config = dict(
    n_layer=12,
    vocab_size=16384,
    tie_embeddings=False,
    beta1=0.9,
    beta2=0.98,
    batch_tokens=[65536, 131072],
    train_tokens=613300000,
)
Below are experts of layer 9 (counted from 0) of a mixture-of-experts language model. Rows are named router (the router's row for the expert), gate (a neuron's input weights, with its number), up (a neuron's input weights, with its number), down (a neuron's output weights, with its number) and show model dimensions 0-159. Each number is 128 + 32 x the weight over its row's rms, rounded and kept within 0 to 255. Numbers have three digits each.
After each expert's rows: "comes before" lists some tokens at least twice as common just after its tokens as in all text; "raises" lists some tokens whose logits its average output raises strongly, later layers aside. This comes from a sample of Wikipedia text that the model never trained on. Tokens count by the router's weight.

# expert 48
router:108119149184094129136111121060096116166113185160114104091134106157118133095068206160108109091164120122128160146162113129123189173150084152116083127185121114117146136170107088067140102124158157098117122066170157093146128115201059107124137167164111123151138064148101115121167107125100172170059139073101105121091189139107119170129140105068168185153154085146115085073136152067136154132140141130149119166117145121127132108164125137171067072129145148137125096161123130110138163123088172
gate0:130165138185075150108098132128110105114142086073129136097123139182137162131162106079084130128136150080209141150091095154101137149137117107142107106139129199121142152071112130109171121121135092102097102138085171176170136149149185160155107117142107121208147125094111193094102083152152123124159129083094124139183120125126089144163108150132099178069127108107155115107146144057126183097139108128078119091133101100199096125098089082151106164051100145089132076164163127177117133146125113
up0:116139053088168215103180077175165171158162132146101173063060188193106127099070117138170128071181125151134135173105096127125090201082177085114122108153133115115192070124111092127170131152114089160138114085101119155113190155119139172140170210170108056092141166139152119138081132155110117142180143110136117098150076135149144089149137151152106117150119115088167083102118099127154110164096097106100149124053112159143115144095127122078105141099142110094122151096076101088130193153123116
down0:149116115070151117115169068175129170139130163165053170092145115165164109100084083161147152105141186154109086054112140163176095113142130189133077158090182085070107132106148104167169086181169135161124154087136098097133111152160142163120140071191174075137146103129132153110159094119133116121124100093083125134180116118163089095120142158125087128181129142132082145150109119111206125106139076176061189087104120165126126080104132129095124190121129129122098168144151114146193184151110143
comes before: " |", " m", " ", "}", " Q", " freestyle"
raises: " |", ",", " S", " W", " A", " R"

# expert 56
router:126163109121116168106128104121110123098180128162147093177130115152197134153100173085132184086121129186176104077137101147091133107150116135094153112106082091079111076146104125127129126073127080170174087095096138224112137136158105108111180210141120120093122102160123123106129152140081118121133151080143060188122081175143092190113154157069101121175137156114076183114112105125139103108070128146162093157133128126204063119096136175126140130203156103090128114155117113124125171173114167
gate0:172096113135093161113139132161108108138144112144211138062137083190114207096112069116132093184167132109138141131129119109079118104200180084170109175088120126152092170111079119147127135121115122094090108156098185123153162076121175173112084112151164081198149074099180151116163111161076167099081140128074133082151131142122179116074161088116127107096157149153156094177157133107117157106145109128135138124137133169132135185064100151100128148146163173123114109159150127100152157123086162
up0:105096086066075116144108161070139144109114124076124097126198142144121120155164103123156146126120095127153113155170095154118148136152173103141092141109141153112147099108149106148130104201126031152108055137165133091126150168133110155183137080141114108136189121127141042116065085196114146156142156126072132072082118109082168154130108063182119180098095053112111086165131097143097148145143157155117153155182119154082114149156030119133104130104140121130166077109059103127130162128118125
down0:141128115122161147196152094111166096107120157106175150151165151160076122122129152080170130160059109153117115133141110132118094189139127102139140127142127158120128114146076103104131041098140118114170150107167143145130089170150154126132107113024075064080189115118151133154157121130126054136110146120104151173136152121090155161131152093141185156115141133156153090120154095097158129094109085105134139123153130098109122165120058107141145149027155131166120117197185115095161123115073147
comes before: " |", "|", ";", " Racing", " 1", " 3"
raises: " |", " 1", " ", "\n", ":", "-"

# expert 19
router:184129125096134092115182153096120094126154150155110192108134106091129082077134104164161080177135154089136086115130183137134097111148110154128095107152083156119137146149109164135105136157154154093129137088205132111117157172097104111080093158124105134178144171103090130130091157087106129114087071149078136126111111178121114136166048110128154116044112050151162097095122153075190201094156091188134107136098088182189140108125095131189127146158152162136160094112155114150166100112159145
gate0:158113192115164099114154191082095156194171104079138172159092083083118176107175078118142085100153130149141145116113105116111097129122111065126104126091099157132083175110145113161170099206133177097097129124075161091138150166106143092068140102115133123130181158091145082141117070136123143108174144155099118103172127108136160152167078108150156148117112134166092103142140084150103151094105167145138118104160198124124144163161077124141175117125145116151110089084170102133150093129142102
up0:170128124089106141078153110119182130146118099116074126150203096167058093131160154162079110117138115100130107111180092121155117173149138137061105222104101119092141112169073143180147098145122068130141094117155122112087095084100148145134106175088149101116128095142159066108147122188120116127080101112089110118117153155175089166101120145159113119150115103174183116118068150224150098108133123141106128168162102148145148159149093123140119105095100148157156092096120113116135168125143172
down0:067136116107140143108080147178144121145143145099139099175172128134124181131165108114227161076158113126123052074082129153122109123145159152151147144092171106128120090145169134051136122103131087067180127110122092149142150191162077130124084174153116173107093164138149144146126141108116145099117162088108103197166140117116113118104088114160140093098174056161136114176097125104068173174144059143147111137133128102164115110094104167154133164109111066131157097174137112123123151136138059
comes before: " as", " by", " to", " for", " in", ","
raises: " as", " a", " and", " that", " in"

# expert 76
router:089158111159148126088110162133071160135079161130088131161123155092159135175103046174123116137092130097157105175155152186111106086137111118096131131155135125176127081110123124109124139084124129117084158148198161116116105050045152096092113125117083120092085126183131102164115132084146146110127092074151129161075163145094120052118108153078110139119099091171154126089135092116153142128172106131133135134093127151146158081140108045122156090092164155157180174171098156129164108121129173
gate0:118121149151117103050089159185161087152088081089097165103119092136093135118166125126184104149078184174140074095100171134157168152149162131162067149102167143124145182094095097147202133130136050099059118204095137136148125135115185121124138130168135110163132163099165107148192075152109164069110170125100075116138180123070078137096165113144129171153157082154184139155093122176145138124113116160074133090136134129111112136077129131141125100077060160118101129134176085121113162085062086
up0:077145144134130145132109193097152105174086160135126135135126150111176125120124121136117106170209130159146063145130160135170153163123136146136073207090150131113107131125102064148172062171148106103097104186126140088119134172095143092080124099123111135067163086147094068171178113175123079088126156130142101040114163075079138143128136173161063186140146107112122130134082071151119092075154097179146136131120143159123131145097126143184161107133129166148129193154088110134137192119140143
down0:128145094105120136115108140129100097124181097115144099156110121129058153070109096110125157073141160161128170087131117070166117119122104152112119097177116122110155168132098109072048141144176119184128126133092142203081079149138099154127103138164162152101090137110091116148110136096136133163111146106111166112112130165140066112170169151098091105089086082106156170133174168124171124138142156118178118101148150134147184155061097122104169124184150086138057095129096144117125140117087124
comes before: " of", " and", " were", " are", " in", " to"
raises: " in", " with", " on", " of", " (", " which"

# expert 28
router:128114085122151192092115065117168116131087104150141167152147098173163106102127130150109133153112133155102115087182064126148159137183143150159113171112176148109145087126059075157124134118115108168097083062101084142104077109087138172090138089158116119137131163118108192182159107107139144128096149113162060115147098110130139110074190119148146133165118119135081159123108109073166077142091166157112152065131078150162079107101188124156142138153076092088122118181100156121080115164156080
gate0:146141189141152128083047149155142131119102125160111166166099127186131132140147077086130096154107135114156162120176086184140119088175117159113068099138110139156130115078073088135124096129129160156079181134137122175110131126133159119132137136141159116151122117161168123086166097147191113117136172129131092082124139130097121146154148109097163108063158141140093120102115135132117150122162157124178107130122148175156109175084154103114166176127117105130112176180130079126134213137140134
up0:126156112115132149110146117112145174078155116154113097205147158114101087110115155156123084164167165149192147103173094069122173119070064148150107126109057079085112069164130075145125152173170111161160118145110162143178140113117078128146088142199142156121149173163115150102122108179139139127099043075112103151136140129104130109118107152108148137195108076090130117132068077147112139118180117092134140108112099174070141117082152078140138124124128138125165169174162089141127184161176134
down0:120158131154169154120104115107162122127091133088034128132081112120102133115087100153075102039171099111136147103122141151098146114144069164091128215149118146071091153149127113139165128141137121173158185198135120109148146170098090094083139074191135150186130174146110136148164092093113201117156190151123089114139104208106157195150105148085143122142169138129109059161108130161116099095127089132116096136098163101174170161119164138116140133136165169129127099129101171132104106145142099
comes before: " |", " ", "-", " –", " S", " -"
raises: "\n", " R", " ", " V", "\"", " D"

# expert 85
router:095164103103095165094084164043113123097124177078109162171084162162126196222115161110084135140160091154092161113088125094119089174105119106059107149180103131112119159120119154111099139134121157143102154139134104147151119137202125147117154124088113078139160134096116121130114142112104156160060161077115102136134119073161124109104176142104149112201155135126050161125134099166132144087139186076095123137094206113144125196099130161170095124132164157095141178156136128117100154148131112
gate0:082136135104099164087079130118153127166060139065137126112142113137132146102167063183152125097078141136190135117168079153157152143163089114157121171155095169130040113135132116182176137151078166094073111140081132104166127109172124118157113102147111128155158138080140140115139113154160134100151149104080061109188149091121145140085147063147148139108107118103139098115085189126083132157101104115184137120129140138092196171147164179157115108093170163153121175181171133081164134135142119
up0:174070087122174092107137198097126140153098136135084156090152159162145142114146158125159177139172137121136103098155110123134168116162142171155089180113106156122119090154035153165044074158181127097147134105071157133081100098128116106183124074071105123158218157156168050155125133161124156138165109175157141103136122102093153191123145173143132095122082127123139057135149079114122131122079093128128111150064133152121109162169109108084068128124155163159187136163140130093110171061191124
down0:120169088108094123180087137200150115094155125139120132168104151155137153179136193175170098127133122124126131130110145112193095140154209089148129109154134128093129153137177081121141129067146100063102083101184158155092201123069069143192129156102139172073163078160152125172110119123144142110107095152087143140141107078103139093120159113184183167134122219043160122171143115156102144106197122105126086146092077127100190148187180162124069089144155116122085116116159086111164107092136155
comes before: " ", "\n", "|", " W", " L", "–25"
raises: " ", " –", "\n", "ly", ".", " -"

# expert 77
router:129071082155128135138120097158118097189087077094107080144091202139119160178156124129158161119102128143109075073156136155211140128150129137074083168126128130057111177160106135167154129096131165122157112079068106119107107179147158143117115146123098119078135110116140082106136138182132160061140180108208123194113183139174155148165203170101153113097137143113107088093137145170135130097100122105076154096081143110113059116122086139133078137090137153100111128117106129134086115115092191
gate0:090148106119090115089105135129028125135121120093185147085142140104128178123151104137132115143079111123092109149142120163142098152154149163178105154093147163168108097068131151131175125104082154149103116117134136104102080137108086081116077133126175104142108084195174091123143087097116114106099128121151125161099049119099158131131122143121153197100172105110155119064106087169136114176158098150123091159072096156111121145114135158114166129117117096090164156101136191140126127137079161
up0:132098111081142121091124158133118154112105130119151111101126155139072117181166105142099122115096191113102077171177113128087103142078162181131097118044119099162143112130138130129157141140125098132170153136117164145066093132064154103199100140131112060119204154130139098145134077184123155155103105117140174115099102110126105124133088143084112197145129151144127125149062101140101122184100125153126098186126091184142166077160153120049165111073018128178112144105115141105154167144174119
down0:106209049146065145149080173150087119123138115145103054137128161097163129135136121155115130112153090138152178184146149097124145162131119131120144183141176120056139099095119115123146102145183142126119153128100170067127151062155122139136119110100129124118063121148110152124124120106143137162127129112181105131100139161203162114134153127151146119108151099101149077118079155113188152054146161146101106141107104118164068120110116120139120103097169213181159052150104118063171124118113196
comes before: " |", " May", "5", "6", " March", " April"
raises: "/", " and", ":", " F", " Mar", " May"

# expert 39
router:141129115210170095165120106117189168128130108089120182121135141150071127112081104148113176104132119151126126109141111074247146112097168135099128119102114140140105091117128131117133145152121118095117145079146110087157079175138163123136073173117155131101118163149097094171145064146087122138176095115117081146185146110104110195126158145115104211152075166162064175147104153116101062163143115123128134149191190113145145105134100125096193132098171120145131143081130180178182117098123097
gate0:123133151136164151129147138163144113168125053177105075123079078162131154094140109156152139109122178115144076116190169145158113116118108077092131173109162142147117167138144104139140148118147110075067096134108103097164127113172134156112131111143137076134160089089142090181154108168158135093108094159106125096128131171130096173119107111062106160048101143119159104077089191139127112112099163163148158057113156143103093178089109147120120143124091166096117121116137107156129142158105146
up0:173121174114098117077167126173090132135166129097113069098110200195153146148152144137167123150144092093175119098150110093182107164079188078114061135091101144120151102110126107146163119080152062130176129108110181123109120137113156122112122177100115094095184144149140142111165130121154074097153142065180097071090119124125072138095095121111107178121160091141118053143132133134165131161108095153113153115122090146121051122094139159059182155123078174181106068122099146133163176145138094
down0:114035134127135082125128118084161095135085190099129147198144099154130109121118143105126134142083107124078135119130113113117142103119115109123158154153159147123127098143106132142096151102133125113148185197172149126106122074079180100097104141106155202085161075111204088098107112141109141133129136122152133143116059152059181155089101096147113190168166127118145188093151120093078191119114140129141085137103129129136178174163135120109135073084147103114148090094179086106182118142102127
comes before: "The", "\n", "|", "In", "==", "-"
raises: "A", "The", "In", "M", "==", "==="

# expert 59
router:110149101143148166104158104157097078140144154108096119115145114106162097107140168176161117164198106119119069113151061156061112129139127175163134082183106175143096125154144115097135128149119161102086092129131131127060157114134099117146140122072161149139091139084151179103167134127143143137136100151146128147118147184151128158160185074143087083088123183086137120129085156173096044142155185180160119132142075118124135112144110068122102142158092134130078113141132088166150155145074112
gate0:150098209166136156113153186130128153174158115065151108112102098099124152115154100134178070127116119082152119157150119166116143082165131119119146142159142156150090124105185191137167124127136134103074132169130149129138140148098121127150113077174146089115159135143097091095116085144113136099078131113121130113117135120106120147138123129147145126124131122143183073095062143142106087116176117151098125159101141186167166125081101151161143127061162170111159088122175163129120112111118146
up0:152133131139172072130194090125115160192119106130134109089121081147143113152193163108125116062147184078126098106175106158137085131093074137086103153087201132134133143122116128125154107081056096133140147154136148085136147138108126074108123152129129173082155120098086095157099083164138162152116142085147088129182148117102098111140126148155123125102129108132152120129103071134164153085170131139131138174104116119116174121047138134133133162094129194131136157090117126084145116154141127
down0:095116154091126093057137129127133130170129125083105160140148159108111165069180155110073117093102090073112137115157095137131071093110062130073152089145173180120136156123158089124133089066168113121155109154110077157154146150141110119090084097090176115144165083065118151145182099163121094173172185133118051113149134106112102146117127133110124112145103108112227167113160156082119158107176141166145142153158141122149079060141140141129060035105107152136160153109126149151090132088121143
comes before: " |", " votes", "%", "/", " points", " hold"
raises: " and", " |", "/", "\n", " or", " the"